From a checkpoint of a small mixture-of-experts model trained on Wikipedia.
Size: 11 layers, width 512, vocabulary 8192.
Experts: 16 experts in each of 6 layers, 4 picks a token.
Training: a variant of Adam for the experts, 466M tokens, 3683 steps.
Below are experts of layer 2 (counted from 0) of a mixture-of-experts language model. Rows are named router (the router's row for the expert), gate (a neuron's input weights, with its number), up (a neuron's input weights, with its number) and show model dimensions 288-319. Each number is 500 + 25 x the weight over its row's rms, rounded and kept within 0 to 999. Numbers have three digits each.
After each expert's rows: "gets" lists some tokens that make up at least twice as much of what it gets as of all text. This comes from a sample of Wikipedia text that the model never trained on. Tokens count by the router's weight.

# expert 5
router:471522482476524532494485501484514460512543466514522514555491497527511496493494505542545502504505
gate0:502484457527499488485503468538497509484555493486482569507552495542467525545459510495474496488479
up0:494486558551478546524525440481499488525456516464498536510558494501520538547511497511498533469473
gate1:512523497488518479488429538492518517512524473552515494491508495503512489460506497500516486524536
up1:515494473473469499468490495508473486469484494502455469492438496480468514479518520536501526499496
gate2:503474491501505523543463544511470462458537528502472488527523462493506543495500507491491503504490
up2:486494505483508497445515509500478526544528526492546469528478489491492464532442465475501476479477
gate3:512500493467488538532496485502507489464486520484518497474544483463503481515501506481510459528476
up3:499446500513512458440520467536486507472531483482493491503452477520504528527579497530490572461493
gate4:566524574541456501481507487494486478507471483503532487460524504503552490461473501465494504517488
up4:477469483454526436538502530514495522533486539498452511482485455512484519523519496485505496471467
gate5:487517482564467506459505536478473473491490506530544511551495529513530507505528518526481557472517
up5:480482488542500499479512494551465493506513496547494506526490473531477520496576506515486552507504
gate6:508507523445521507542484534483446531528458500480515491530511503453508504499493466456538478501525
up6:530524513511484492498522529540464453479530493473487494453519460475517507484522502495523518495509
gate7:516487480460512498525500501521500467502469422553508479494482472496520527508555445492494498497510
up7:462510451497497529524519490547487463522514506516489480471486510498512491479534429525533480485532
gate8:467464525482513498507489492551527468513504445556484496428505518518517476521503471533495506505552
up8:501533529523483503473488534458480508481477504501487529503500452525522504468512511512555509467485
gate9:504477481511509499507553486531459485499501516502484514463529477470480504487467507489502499502498
up9:507505481475510499522488490534503488486485513481548489483478478487515532504496492498489499505533
gate10:531551533497490475545536547517494490449512473505476488489523513501513448479543530547491490540510
up10:478489512436500501537469489487514512489478493513482482483512519466535520477465472493513522517522
gate11:530497477506443510526519480465501523473504533524459525472499502493530507474512543531453523549462
up11:512490498503469507508516507474464471483465531481488513478513524501486483500494530505473503538491
gate12:469528468497534541523485515524512487479528466459492479528452494521515533529506467481507481507506
up12:506499534537485525440476488510495519499494517504521471493481500470503496477497507532486505493484
gate13:488536480452533480489515471508526506498542502483454510504520487519552469476494510493537496477523
up13:499510538517489492444474481485525557518462548457527508501451544499481447517466503500505480543458
gets: " |", "|", " was", " is", " be", ";"

# expert 13
router:489513512505505515469503527515504477472503521482472492495528538562526500503483488518500486542506
gate0:428493447486491439497462449475486482549526512543511502516462507497490498540484494522472475503464
up0:493452505504525525514525461475509509473494495466504493493492547509465423502519493509533483502500
gate1:520477549510536495475476556480496526498484480494490490494515508502547504494505507468482451478548
up1:526522482485533497503491502501489458497486501510474483527520465518500466418519536519427468526503
gate2:523501463479487508466447507512494492481506469514497483479503509491507477499532495523521519488509
up2:502481467488492503510526511493479490534532501520513543522499497475498512505441505436480531519484
gate3:497498528521456498476497513509492537488494529518530512518516531538515462550476509472524506495474
up3:490475479546484492499508528494482500511515496491514504508487536523504467512529537466484566490495
gate4:546514511478525463490513517512502494481461526540492500479498535512512482478507481473491454474519
up4:486490476512506523467531489523495502487493482502503557490503492536468494509482507504473470527530
gate5:519488470525520530500482528440493467484503500537468500521513472495513502480488455528504520539517
up5:534499525469485493475511499504483493452481545463506503510514485508503547516459473470511483499476
gate6:514529513494517508543464498491488509518507507519477477510497506472495504493502491496535534536510
up6:529455529478498483485452485492447531527518481482519519456554460502501447522496505490517496507470
gate7:483511471475517481504465489508475513492475466553504496492490503499556496467517505481518508525485
up7:490522488526462492484512512527511501512499549468489544533500508508472503506496523484500545481517
gate8:544523494506514497502500520482461510465508533461479513496457514498509460497460505530538500533513
up8:492504548495460522509442484484540529526513466496537534518490525505461477537503525490491526489514
gate9:517484538498483542520481503535523453497508490512540549462492446522508541467459474482522516528488
up9:523450518470508482484478480474512498472478510540533514475545503510521527470502494495503548471528
gate10:529528511524485473484490551505519510523515502502516493482520506500501480486480462525495506476503
up10:527494491488552475500547532516506485520546498511446545517518489487511472516486447518516489502533
gate11:461464512502471490483524508539487549524482498528545553464540503497515512484533474519534538454516
up11:491516468438517530470497513504469463477483538510488487505540506529508496440492531481472475517540
gate12:508538479483509506516511467532505441540492504526479456515467487499523477513539488459501510504490
up12:535484473514485498520476486500511521524508550523486489500491495494523478492460488483541508466471
gate13:473546500483458530506501546544449512526484509507494474494543451529483505550517521512496524498502
up13:462455424482523479458479487494504496478490447466556459514491517497490499471502509510543478459493
gets: " ", " the", ",", " he", "N", "M"

# expert 6
router:491490507468492482517543497543477550479510483482469507508480469521574506495500515509483518502523
gate0:515473426498481546520458493461431495518520489514497472500518491541501495525470495498469465515517
up0:447536527504514519460532489506527517440491479497508496518517500501498501502472534490497440497465
gate1:516523535541497505504467564475560514513492510490554504489476512499487490490498499521497508458520
up1:485495453494474508468460491496561505490530484516522535463505489494500547454511522481480537507521
gate2:465498499522493517451501488477491490466505544486472553500471506487498497512498477501492505470492
up2:521484464481504510474518565498520505471489506523533487501525524507494521507484485470410473490525
gate3:483510488468459500498448481501456510461489464528456496510488518503508502523517520490515495457489
up3:543521506471529487473474511458498484478492535478508518509541499490484493500552486481504529539503
gate4:496478517508473483499492503521522530514484545484496497471513492489520478519501488512529486492472
up4:516496513493509511503549478535518521508477546512505525500510505447501498519493494504522530520497
gate5:551499475530508500467590518507530508468479478544474482476475513446493500513510480465526482521517
up5:495506486492508507527504498544471519465479515493530531515483462501489510509470503534488511495479
gate6:531476514515550485457503498511460522496498538500480484499470522471495529529488519518459478518524
up6:514442492500494531519501506498489500478462498522487479447464556480488475452525532494501507489512
gate7:496473516474540500464456482499497536472473489460506468537483450517481524520512473542501455452483
up7:480500546521496492486497470535488491513485534481422492497535495531509456552507489523485522518529
gate8:509482508465477468522472482502479484534518499542495488524507466512535511506496478505483461469480
up8:531475503553516532477465481511504520482521483507541513513526484498504479515536492512525548509557
gate9:497484524543531507501500481482511477529491477488525517513488542500513478491510450483528527484511
up9:484485506451475505527531542493499509532524509510489476505479526512531522517506447478519483477503
gate10:526493515519498468477537519493506466516474506509514492527495491530488547481524461516485531471495
up10:516531476545492507466536487473473488530514504495515538508484493539496509454501510508534493519480
gate11:486500484509487541488502501521508515554518524510515507494480486512513521470489477467503483509517
up11:520511480507477530485498474523500498457483521466544492466498528493509495463514498489516494516539
gate12:497483558503501534509495469547523500463545476465479512468509489513534502526473495474504498506515
up12:510494508555464485435553538495487477490501541536507498519505478510475525497512450503485518497491
gate13:501488509498516541477546513505520503510500506539496496510513470520516562505470488480514431510489
up13:496484504449480518437502486484508470540521474523509477503466507505467480483538456497496500500487
gets: "2", "1", "9", "3", "8", "6"

# expert 12
router:462489520441510518499487474532484517495492508519507494557519476489476482517514503503503501536526
gate0:509441486484464534506503522489482506502524525456488497472564499462537498474448481485537459540471
up0:484526476524496506465520491515501531491471479469505486500502508480479513481552446545514500476477
gate1:553535508510487535475508509536539492490537526509465498506527524469481503485527500476492451458551
up1:521506483516484511487511522506551502491479520541505470479530476501473488494532511518494488483520
gate2:509519506518479550508504535533501497487470486518463488454459519469535541514468498494507480492468
up2:464547514513494504509505471479521480518520558476514482532542517471481481500494469503490509519495
gate3:537523489524489504511470499483511517508460487507506524483516528433443500490514509480446474523495
up3:468488497456495528510501478495508502500472529512501482495515512530471517490506489516484520501496
gate4:466490517508474442534485509499476498502442499525517497514522504499548525491490547498475462507534
up4:492502515495517497522473439495521518498485529474506531462477515449442490497525462509516511524451
gate5:520524471549448518513498499463510495512492502506510496487522536492504523473524456500548498516493
up5:503476492496524493521495505523468520461494475502488523527510515468475536525516549529486508508513
gate6:530505532432479463508488545487464529499523511478507484523523496420498512474512494491517542516528
up6:483517554486535495500520519473493478473484472521513534495524523506512477514517523460484492474534
gate7:501483516518556508503525510530444491505523484526474536513489526525479494454481450459464493542512
up7:489506498499445457508522447479553501510476549499501494463503518465535531498504521527482493492486
gate8:501564457525534507509475450512514490519527445510469479473513443492543491486488526515481500501473
up8:467500486510509504488493485479514506477497520507417516483498511487547457507512516493508504467465
gate9:508519531517453491416481451518500499497494533477522486509515454533507486489486527476476493465443
up9:528478538533487519451510483477513501525480516490451536485533470447480514489536463533514487516473
gate10:493496520475498465522499472506459504469522505477480502488469460489495495468495516504533518556474
up10:484484523496537487512520494519494487477489524488438522500483511529480466490516503521530551524488
gate11:498518499507498494536446542532498477499537479476507452498559491529456535498489479498511474514534
up11:491492507514476524485549481494535523541486527514508529520467491489485485500543528519482498501480
gate12:539513524488505515445498500530501489503497462486497485493491487531526485486525509495515517480475
up12:514476508501447489478506485492491492476520478490557520515563467516501495512455547510491506496495
gate13:511502514511491488462508509529518511490520485514506487528459524494475494531496498536470504524494
up13:524508512511497486447487497480465496509513478448503475517469524482409520549504475508495507496433
gets: " ", "\n", "1", " S", " R", " A"

# expert 3
router:520477515509492500522495492524550492435503511513512472520467492509496482501512519502483490507527
gate0:530534480487474446540513478461464515475539471515504484465509496483511514443504478509509487477520
up0:478499481511535558513468530499496478499456529525497506534511531489490507513521522502501486465440
gate1:479501522502518515537480517534484507474507506502485497519451508555497477490476498436514505492504
up1:509501417514482470496496506491474504481512467513535487496494519502463505506519486515475549504518
gate2:487473463491515484506466498485529502514518481533562500494484515505508476541505475581520524490462
up2:523474538516490475434481498496490496492493544509501498499462501480514473511483511493483511512512
gate3:474492453496523500504469489530457514492523496483528494501463530516510484555470522516491526566489
up3:503500482497475511479478500537484503485528489485514468501461520529540502549520508507494569528491
gate4:491499506526487486517521497513506490541492564529524506522469503489499503533488533518505511497479
up4:492497530502478519560479492547481524498494495476520465523494524517527508497489530530514543482498
gate5:507477502511523497472495522481490514522498518514500521522493469518511467484537513482516452495496
up5:485459493486486504502502509527545523468504476548494486509480536497478558534465479483477513498534
gate6:517506504503464495527487503498515504503468501496492493533520492462457523520491492512545510453500
up6:508511486484514467494499500512482514483509527522561512480527574459498500544501478470500515499500
gate7:497492510505544517541523462523504500483516536515491518503485479530502495440465490480517529510477
up7:486498462523467495505542444492504506515482527483499490493498504531498517529466488485513476494545
gate8:501501495489513472544529494513514497485520503521523494537497503491518511504422475478500511529524
up8:522461538510510466473492491460468533495501510509535536513497498481458523558504474499508520500498
gate9:508477499484492498555474474484487467482492498476451509489502504505515565416452475512508504511503
up9:527524519512439530497503519558481485547488526505490482469466459517516522537514472511509500488532
gate10:502526519489532473566497488496427500500511476526518449512483488523496532491533547517488528519473
up10:492495517468496493531503509499474520483508530538511511510474517503432492479537499463528499451505
gate11:495439439481513535445520504494549518490476469499485479492506495508489469464493511541479449546486
up11:500521464510513472496470504507449499493505534494523488547488477529498503460431511510495504538503
gate12:494495451512500542456519541521506469493487483482452528536472520494509462492477535503481543522482
up12:516477477543521474532527496544479501510551523502526505493509486493474522467472503528529525519507
gate13:525501501500524528502524533527496517491515521488492533491503488529511531464491527480494466541506
up13:468518492500483473514503507549530513494483480485535489530495520485499554559447537494453511464514
gets: "0", "9", "8", "5", "1", "7"

# expert 15
router:495507489489498556475506481533504443533548500498499478487572525485476482488493550484470546511462
gate0:502520495518462493481529497488506555446517548497588533486489470488463490503571519481476476504497
up0:434529487509495514492488439481486464554525522527494438515527504492462463532497513501468482464479
gate1:511476523461501474524502531524536529528469466467531498507488502513517490535474518544522495475509
up1:506535527467528506523508507463479481489506448481513493493492494497530526514559506511486484473518
gate2:516489481514476521508503519506491546523514512514505509505474547511470440483500523475474494485517
up2:506456530488505497500478484519526465494532487514499474506503499489522500462447520514478534523490
gate3:456492489467512493530511476539496522448473485469499477504503524489473500502488515489515488478510
up3:439505481483513485479543492524501518482540504469469464473512473508480491452551497530494485486527
gate4:478508493500472490548509522501513530491495467555550500450512487539483516508494510500496498502482
up4:527521523515518523515548539498562540448495529455525503463498489448498495503527524473490537499531
gate5:482478517563536485524486482499517468471480491512480475494480486488522487517469487541519508487509
up5:497452521524535508533516527509519494467464488509506483487494470496512486523511502530491519509516
gate6:520489516537491485475509461480448488482486510501533487521486496475531544442517513505449513544533
up6:470490497485466489541504528502520476540504496505464489490537519495536499501498490557485484493482
gate7:504533518499489520488499511471560543514491518522512502484497444493536480447522473520513456477504
up7:461471474498480520477464499526538500540506543516518499546509510497497528515550508499494466472523
gate8:516543504514482486498519542528503492517554503457510491466505495444490485518554497505499507504499
up8:503467501505490503520472462468493516495522490476532484561488528513418490527467471502549530511477
gate9:482501527524524521511531468529480476509511500510491459458529519529493504473486528495509541464447
up9:456481489481498473483507482475488526489536505479500503506481501502528497486488481544514484528518
gate10:499481507506513450509500477518472497523490512474498497557496495484432516510495503541512512461478
up10:481469474493512455524499473527515479492498558497475525543473474503516479526454506512521507499472
gate11:535492503501503529530512485492560526531526498520532475519521476501495515490500498491542526464516
up11:486519558494470496481512515470418468477507500463491501518481477528500493503499507525494527475487
gate12:499537538441534513486491467515525466503476448461493493494502509537562509510454498474505491507488
up12:513524476537495523526457478521553505474519475499524517503495490490475491526526509534525543457500
gate13:490477486489472491454514519526468481476530507493468543469498503509524541514516508473543480522509
up13:531514517484509488512456492498535523558496511503556512525485517496452479497477484478503510423504
gets: ".", "\n", ",", ")", " The", ")."

# expert 8
router:507490523539507515523486524505486510501539501519523535525469477492514531506481463496518512457483
gate0:505491459434466472438495519499486514467545554528516475491513461466511563483499494484490493487450
up0:479495514539510473489559467477502494478520492496483532491510501496510562526518524492484492503494
gate1:487478537516461495495464535389505487504478439443478541464534472497498472495476522487507478490475
up1:490501524514513530481491513417514436488510483486504490532475494552458493464529547508471550505481
gate2:502535507489566478519504513518515499486476497455509528509504515465522489504488561486493493483511
up2:515476488512528466473503456577536484518520477516535513479523505486471498498503488460468522510483
gate3:534502492509492491500499483499482532494499497521515469495512466498479507502463486509533509536490
up3:493498495506478485462495498514500463521488505496480509549570521488501510475519519492508494485531
gate4:495457487453454480474476483505456525484519499502509513532463490471525514556495500508517495536505
up4:418469515475534448490561498499480500480487523486497470483502517463487527475479510471518486513493
gate5:483490507497496537496496503491486456492469462506527529530446535504510525512547508482472476511511
up5:486515518499566459527527491488508500465538501552475549500502482483505520535534478486453481524508
gate6:497479514496514489460469514476472479519482544490457491464546482461460506492493450489484519477522
up6:532469515521544502532505511511518478468519510466492526514521509470462477470480481460496483487499
gate7:471502497517494501488500520548495530498536469483501527511504461497484591532496498531525491492504
up7:533535540459505505529502498548511446527480504506478527505498515515496474463527485501475511528523
gate8:491514543482444534532496460494502500466500483478496472540478510493480477513464510517491483472496
up8:533500519500448497439465515496486508509499493491475487518468475519510505515499477495513505506476
gate9:481486463478462486484478474497519487476531487488486523496516442494492522529461541540437509502463
up9:507501522504479460515503546491498499549481509493504486480485526467524476493506508497528522467499
gate10:513479520536515487522477483537500520524507539510469522510527471527497519483472488480521530488492
up10:519523480502538499545497497498519509470540489493476505488511552500505463500474493502494516514485
gate11:458493474508482535491501527497488463505496503520501570507557499508487473461477486452484515504518
up11:499503500472518528433555502491488510492501485458504463476473512501483494497498503492483493520493
gate12:494507515459475502466464494501503491504480504482534464491506496467502511494528520481498489508545
up12:519529495528503492453553481484507478471477492512471490491493427531536516493536473518522490469479
gate13:531504528506553501493511510525497480542508486496513545516514479530447513467477488480564464553489
up13:467500464518440515463505488521507546467473495482480493481473507483507507501469490531522516475480
gets: "-", " to", "–", " (", "er", "'"

# expert 2
router:489484470539559549524472491539484514539477507517523513551484529538490479533546452526470474532526
gate0:520506498456479484466494480510456485479531500529488464493487480428508531492511502522541486482497
up0:460456485534516514512518469455514506492491500478468515494521580534504491505449502482448499527493
gate1:538493546551506501472471551491491506499491509520491507515507556505533480462485479528542489479502
up1:516473478526516475487511516455491481463527509522495496506522507480524496462556477513542509461554
gate2:480536457476491550504555537499562520527510477502509515505479524527478453516499493440506504457484
up2:500524520514516523450503497511510525522483523518526514503484459529519494500502475511533529496469
gate3:503487447539482476498466527504506502478481514497516522502482510506457475512468462497572517473500
up3:500501507513507517473512481534472517500528514505525490507524485497526514504545485518489505520529
gate4:515459541507454462501485488507440507527525522503504534474477505519460494533462484549499555477464
up4:519510489487508509529493494545510496484494464519474517449500461479488531483486517499435474527497
gate5:547479513505488527458510511490439488456488500515527520512508523502498508487530459467469516523494
up5:472531530494518480514492517508520536484522487507484523513516467492506491506495469545517522497517
gate6:510527502507531500483529518511475500480495504499500527534499499489502514525521485472490525531513
up6:483482514471469484528483506461515489508492475503479505465499533467489511446494463480503498484487
gate7:521506508484513482536543431500531508479503485515524523493491479485488494486494485533496521522479
up7:501501518514475510514529410498499530528502491513528503490494486482467444458468550518490510482493
gate8:480494484511494522491512502537534525503481500491481488492502456521476464483501479534480534508504
up8:474495470493526517479515523500485496511498491489520506525452510505430445491507454507502523498478
gate9:483495458518518530472510490475496491482508451488485570480481473527507474493491511489468513515506
up9:506466500473520529495507544525484474504464495478464535497469576525517530490538488479452545539470
gate10:469476566527513504516526443534489473530474482525512543487467483488462492519477493498490532471486
up10:486483485482475473483522506515468495483513494471492485498513497501542490524484512479491519514505
gate11:483468544494493497486537491505496510528500516493494504516512513495525464499460508498514504501497
up11:486509452490473531520490491509471493446537513479508470507522502462527543547545499508500473513556
gate12:478499522521480518523502503539552524499495524475500517505479489554534545524525483496462542476486
up12:549509513582509487483505517484451486489515451487531495475495512479479464500496512501507505490518
gate13:506474499514491518555512528503464508462489526534508506514525502474484530545509502493515458518578
up13:528491522535505523454502500418469472487462512483541481473488544532485493530501486480524488494503
gets: " ", "1", "\n", "2", "-", "9"

# expert 11
router:472488515543513498502514524539543435506513511472497481514511540433466457497487503517489504464500
gate0:444479489463481481491521466510466521470494532514498519480493467507489524503562521512501518445509
up0:504497487515541475436484496485491548498493455468566494480527498489540504501474479491515471491481
gate1:452458536509499519508495518488483484457502488531529482541494512498457464517491565522514502448519
up1:477487511469504504520518511497493515524507530524507529481488507516481525503480551510524530498522
gate2:491510469533509528507523476515524503458511451529534494522492493517504514507512468506518496487520
up2:522498512498480498493476514469496506533528509538489514469476495466497519460441488489506467574465
gate3:515520457445474489494472484514496484483477502505465577498487555511445553487568507473520537496495
up3:489495468507475492514484478505482536493501489511511496482546503479519493506517488493482498525474
gate4:505448520484460512527516575496489554504472525541529523547483510526496535486536499479500483508502
up4:482540520507511524517512475495499473483498479491471490479460516465510456480467515559519562496505
gate5:515522476512450522441466525481476533505491498534474524499505488470455474490494475477481528469491
up5:490493492499535518532496438511510511486513497518513514515505472524563545491474517539498467514531
gate6:514544484483517478466497499489479505510538511456516499529490462499495495509486517494474476550510
up6:480469500543490497505507468492485516481497546509472493533541488499502509473528497444479520445492
gate7:522555510529479492503501491503484505486517479507511513527487514511542492506551445484509501502540
up7:504527505504501531556454497531513487483490501455541470527542502513512480484480490477515480485499
gate8:539536536514455510495515520543500498476518499485470490447518482477494466485502486496507504542503
up8:490481504543500535444433515490547552519524516541506479490526520466500508486531493526491496500491
gate9:472495484547480505424514491518459491506507521489487507498475479498481497504523470522465532440459
up9:506495483514490472486511494511471500476554484521501506526483495516486521483559446469484503484524
gate10:536514504505510443508477469464485529494473524489487473539458511472504539490491507477499488510501
up10:538518478492453452491458496502513487490521513479493530481494504507501472459510454490481502516510
gate11:491495534480465481551475505498506498557491530539510524479544521525469490496472460491493501494516
up11:492486474437496508507544557530522488544507461449477473477491475501518486525479494500523468510514
gate12:496478527553496433508541499557498489513524516515482490493513489491496506508514458476477532512481
up12:467476511494464472487492512518496475526516506487484505490513483498525525515500478490447520494512
gate13:505517505568483506444534508501436512497499509535488532482475516493506506507518538533481534541483
up13:513465505516521515482516463497492516474522476537501498528447536498485462490511502492502504514511
gets: " and", " of", " the", "ed", "ing", " in"

# expert 14
router:514456467561565505481511500477514512498535496532459529501548496500521556480484543495541462549511
gate0:507533494538499488502501479538499548450471487545492497474504532445498463482475533517527495465504
up0:483496451502494475446541497467477530514475470490499528471517549487473523464519500554491479473474
gate1:494486511486443479500467487487485464482536506523479504515500485474483541504481508504547501468538
up1:494468490467524463477513551511518453552466462473502519487478496468512481484513534506504516517483
gate2:465493466492511540480520518509492545479491476509489474488484539535515529496511495488514542493521
up2:496512458543496499473488475509527523478540462500489576516489484493501463510480530509471484539496
gate3:540491488453458509471479488508509502502506450483460497453488464488522502500513463493550495463500
up3:554474535493513465465465504510497475481539496472491497529516475506532502506557512534520510454500
gate4:528443509484489456512441492502512496539499496487463474495485488565521544503518488485454519482492
up4:486473509507486490554520466497451458490525468508471512466503492540503539486534538467500540511468
gate5:526494494502494522478510540508506490493493514504486497468512517514508535473504472474477472490551
up5:496551505520477517537509507510501516482509484502504516529497506472531508480560477546500559487521
gate6:547490511517486514454476481503482483492514508529530464488493484512507482432545491540494515516486
up6:476474519463480527483486441501536510492506447519535522454518516484509484516515492454507505498501
gate7:486520550498433503470498504504549487527487507503516565509510500487459484532495442526527509494474
up7:498530507496465497484486488518549488503501513476497507527500477433518451559502499509522478468476
gate8:525537488448464502512516487522443476484483517519541500531484529476537501491480507516511497504484
up8:490471528514503493483474501490474517567479519518464507481552526477498512541480481533569524488448
gate9:475500502504507501506465491492502502487473498482472517503485488516462544512445529472446480514503
up9:491459507499472501494498549455510501506503484477486485527503519474477526499500521474441487516520
gate10:490526535505484495517470519509451470506492521553453502531502463496462548489516530512505553481464
up10:512520508509530453489504467498500517456535491513476476472475524492511460455477484500522494514493
gate11:479507503485479558540529468543545499544475489524481511520533553526512522529508493461497524512499
up11:501508490526491479507511517515440496490520510458508485470520457533509508508510521536457512506504
gate12:512503525490470537507544510493544488504448518494477497468500522511536468519461516476481487563519
up12:481459544519507494501485476546502547517508489450536482514512514510506541492491514516481553481495
gate13:507530505450488482487507555515491519516501515495483478535508529506482500423452524519531478506517
up13:496486503516474513488464486512496496523500533516560509441501511504473505496509511468531501500506
gets: "s", "==", "===", " ==", "is", "–"

# expert 0
router:494497464507491528503501529438505511471528463479480488484440472491544496524481485491538460524547
gate0:563482498489508461453480502537521522507515466511521465427515495509490543517468484539504520506455
up0:475519507491499483500495496528462500460504488493510465521482542457485527493490506516533508510514
gate1:525510481483457518481501513481492516497489498514494457502526497491465507532523481462475529457533
up1:462527478510492488492484512468498451485515425491511489514455494508520520472501554519488484527496
gate2:461504490478508527484473485483527523503472508501488506511442509486532481482502488484506491488510
up2:489494467538530462458551477481505478548515481526536503493489500486506544497461515475450499556469
gate3:437487467501457526527494460514499491466468501493486507502536504525465476485473510492509453476506
up3:501487473466466496504537478489459516489489563488523513534486504492528555509502512473514507514505
gate4:555558502441514481527491495495507538521471521492505473523480447520521476484483523508526487502538
up4:531501563497508525481494522509503498515562462532477514472474493490489486471488510493486485540512
gate5:562465454471495535484529523484511498507472471471537483520510489545507499482523535475483494475505
up5:477500476505502498520510493452504525470512454525505512524482472529484465512468472483463466553496
gate6:491512519515538490477500488521506476513423514518520480489535507476549541481511543498492483489528
up6:533499504479446514516483507483424517501547517496455498517508489476475447510500462519531507497485
gate7:502535522473520521486515518460462496495495483488494490495476503504532509522477500534480485486494
up7:483551512501492509511517475485536494533514509517511455471518503507529514476498472464492476478523
gate8:520529478485460476506455479519542537480537517468485513507521471532482490524515513558498485452464
up8:522497478504508498490495522475483531458521496515498554504532495495524462536525487514533502502494
gate9:489496527496477531538513520543485455464520496530494486514491480521481533489506523487506547506513
up9:488513541460497441478490521489493513505518482509519553493457480524517531469551477477469484501493
gate10:530529538481537487489497489459507453546491478492499458521498521514485466471535496503473490515531
up10:476532529476519498516500527503504490519498507526477489507467564454509492472494477517480530535472
gate11:513447513472435482506483531504504499491512527512490483512500502506478526502470463472507458492491
up11:512473505512514499512453541536511492482533498478508440457492493494501494513491481561485498496506
gate12:467579523508465520519524483551519467525440548472504481511498455508527472496535512484507515553492
up12:533523524520498485496496487552495473487505471491497482498507497450457501492555469542493567464470
gate13:490506498487505562521503517495482514491515480459488510460532473531463463496501523508474476498520
up13:473515503522504483451484526472493480517472541499555479510479512468487534483505481497530487522493
gets: "\n", ")", " |", "-", ":", "%"

# expert 9
router:473551533515499528513520505498525502466500449474503473536452523480518451497553474544501472481511
gate0:476477522539507483475519518511497479465542505488555479516486450457475512534535474531488493479531
up0:486510477503504487504498498495557505513515482480512525512517501479508529511505504531480494486509
gate1:517480498485496477468447533493493506485528500480502461447525482487505471474469535515521479498530
up1:458458496498537481539486509506530458521540492527488512484485492498516483493507500505527471494525
gate2:504487498515502493468488525514471531489464507498498519507499565533511464483495507492532522466522
up2:534489518507507504499520469518507494493509485523491501469538461487501512488463498507461500545477
gate3:509512519501494502528479449491515501501467515525508525479502492502496470541535491493497496510495
up3:525498501529529500513510504423516500471487506484536491499524471528512451489552517529500523535491
gate4:505495518484501491472514543519443504522512533546502496479515492486469587504458545477473480510456
up4:510500489460506511481498562525532504520513510539495479477492473459496511449490540496502483514520
gate5:478489536559464511526497536504470500506493497489484516502443522454553490505527491523491510453511
up5:487505472522499516497498540541520487519494515496515502466540482484484514481495524476540508470515
gate6:524521497482500504462523518498470506518504499511462499531479486448502517503500528545521459529510
up6:511475473490529527483503516527511481502509463521505472445500559484522508500533523492485493506553
gate7:513498472458475511524473494479571515497488483517506484490498468487531492513543503488486474498470
up7:496512455476486520514506501459509494494484506509447511494526474463494486503517501503531480555472
gate8:489519506466467521544466491490536506526506497516500516544465492508509523482466520476511484494470
up8:497508500468522516476470505508515516536475497493526525475501503496490459535535486458490525528457
gate9:491488480488475537508509518500488478531504517515511497516473479519478534531489519529510521486457
up9:481482512528531482523488495502519507525501484516517528507539494534530516492483467474480511480469
gate10:499530541512441488528513502485461498516497511495497541532508496510488468488567457492490509470497
up10:511529487489501516514504507511461496515509518519446517504521509511507472502486489508535513486437
gate11:527448474512517544536490514505563542542499517498541523506470480525532485513470513479496473488493
up11:521503508490486480513528466483490481473540506497487453483513508517516511472483480516479499538514
gate12:461520488523475519485488480521555463500467505447496552478446507460481503540529507509444531514479
up12:510500531559553504473482470536471487525497503495511555530492504523519528515489466510508528497464
gate13:512511473475482525467477525501502502513501482495433511509458490493518514476494528484525491526523
up13:518502562551526481443499503519497530481517490503520516485535485513475473513501483527485482468535
gets: " ", ":", "-", ",", "|", "°"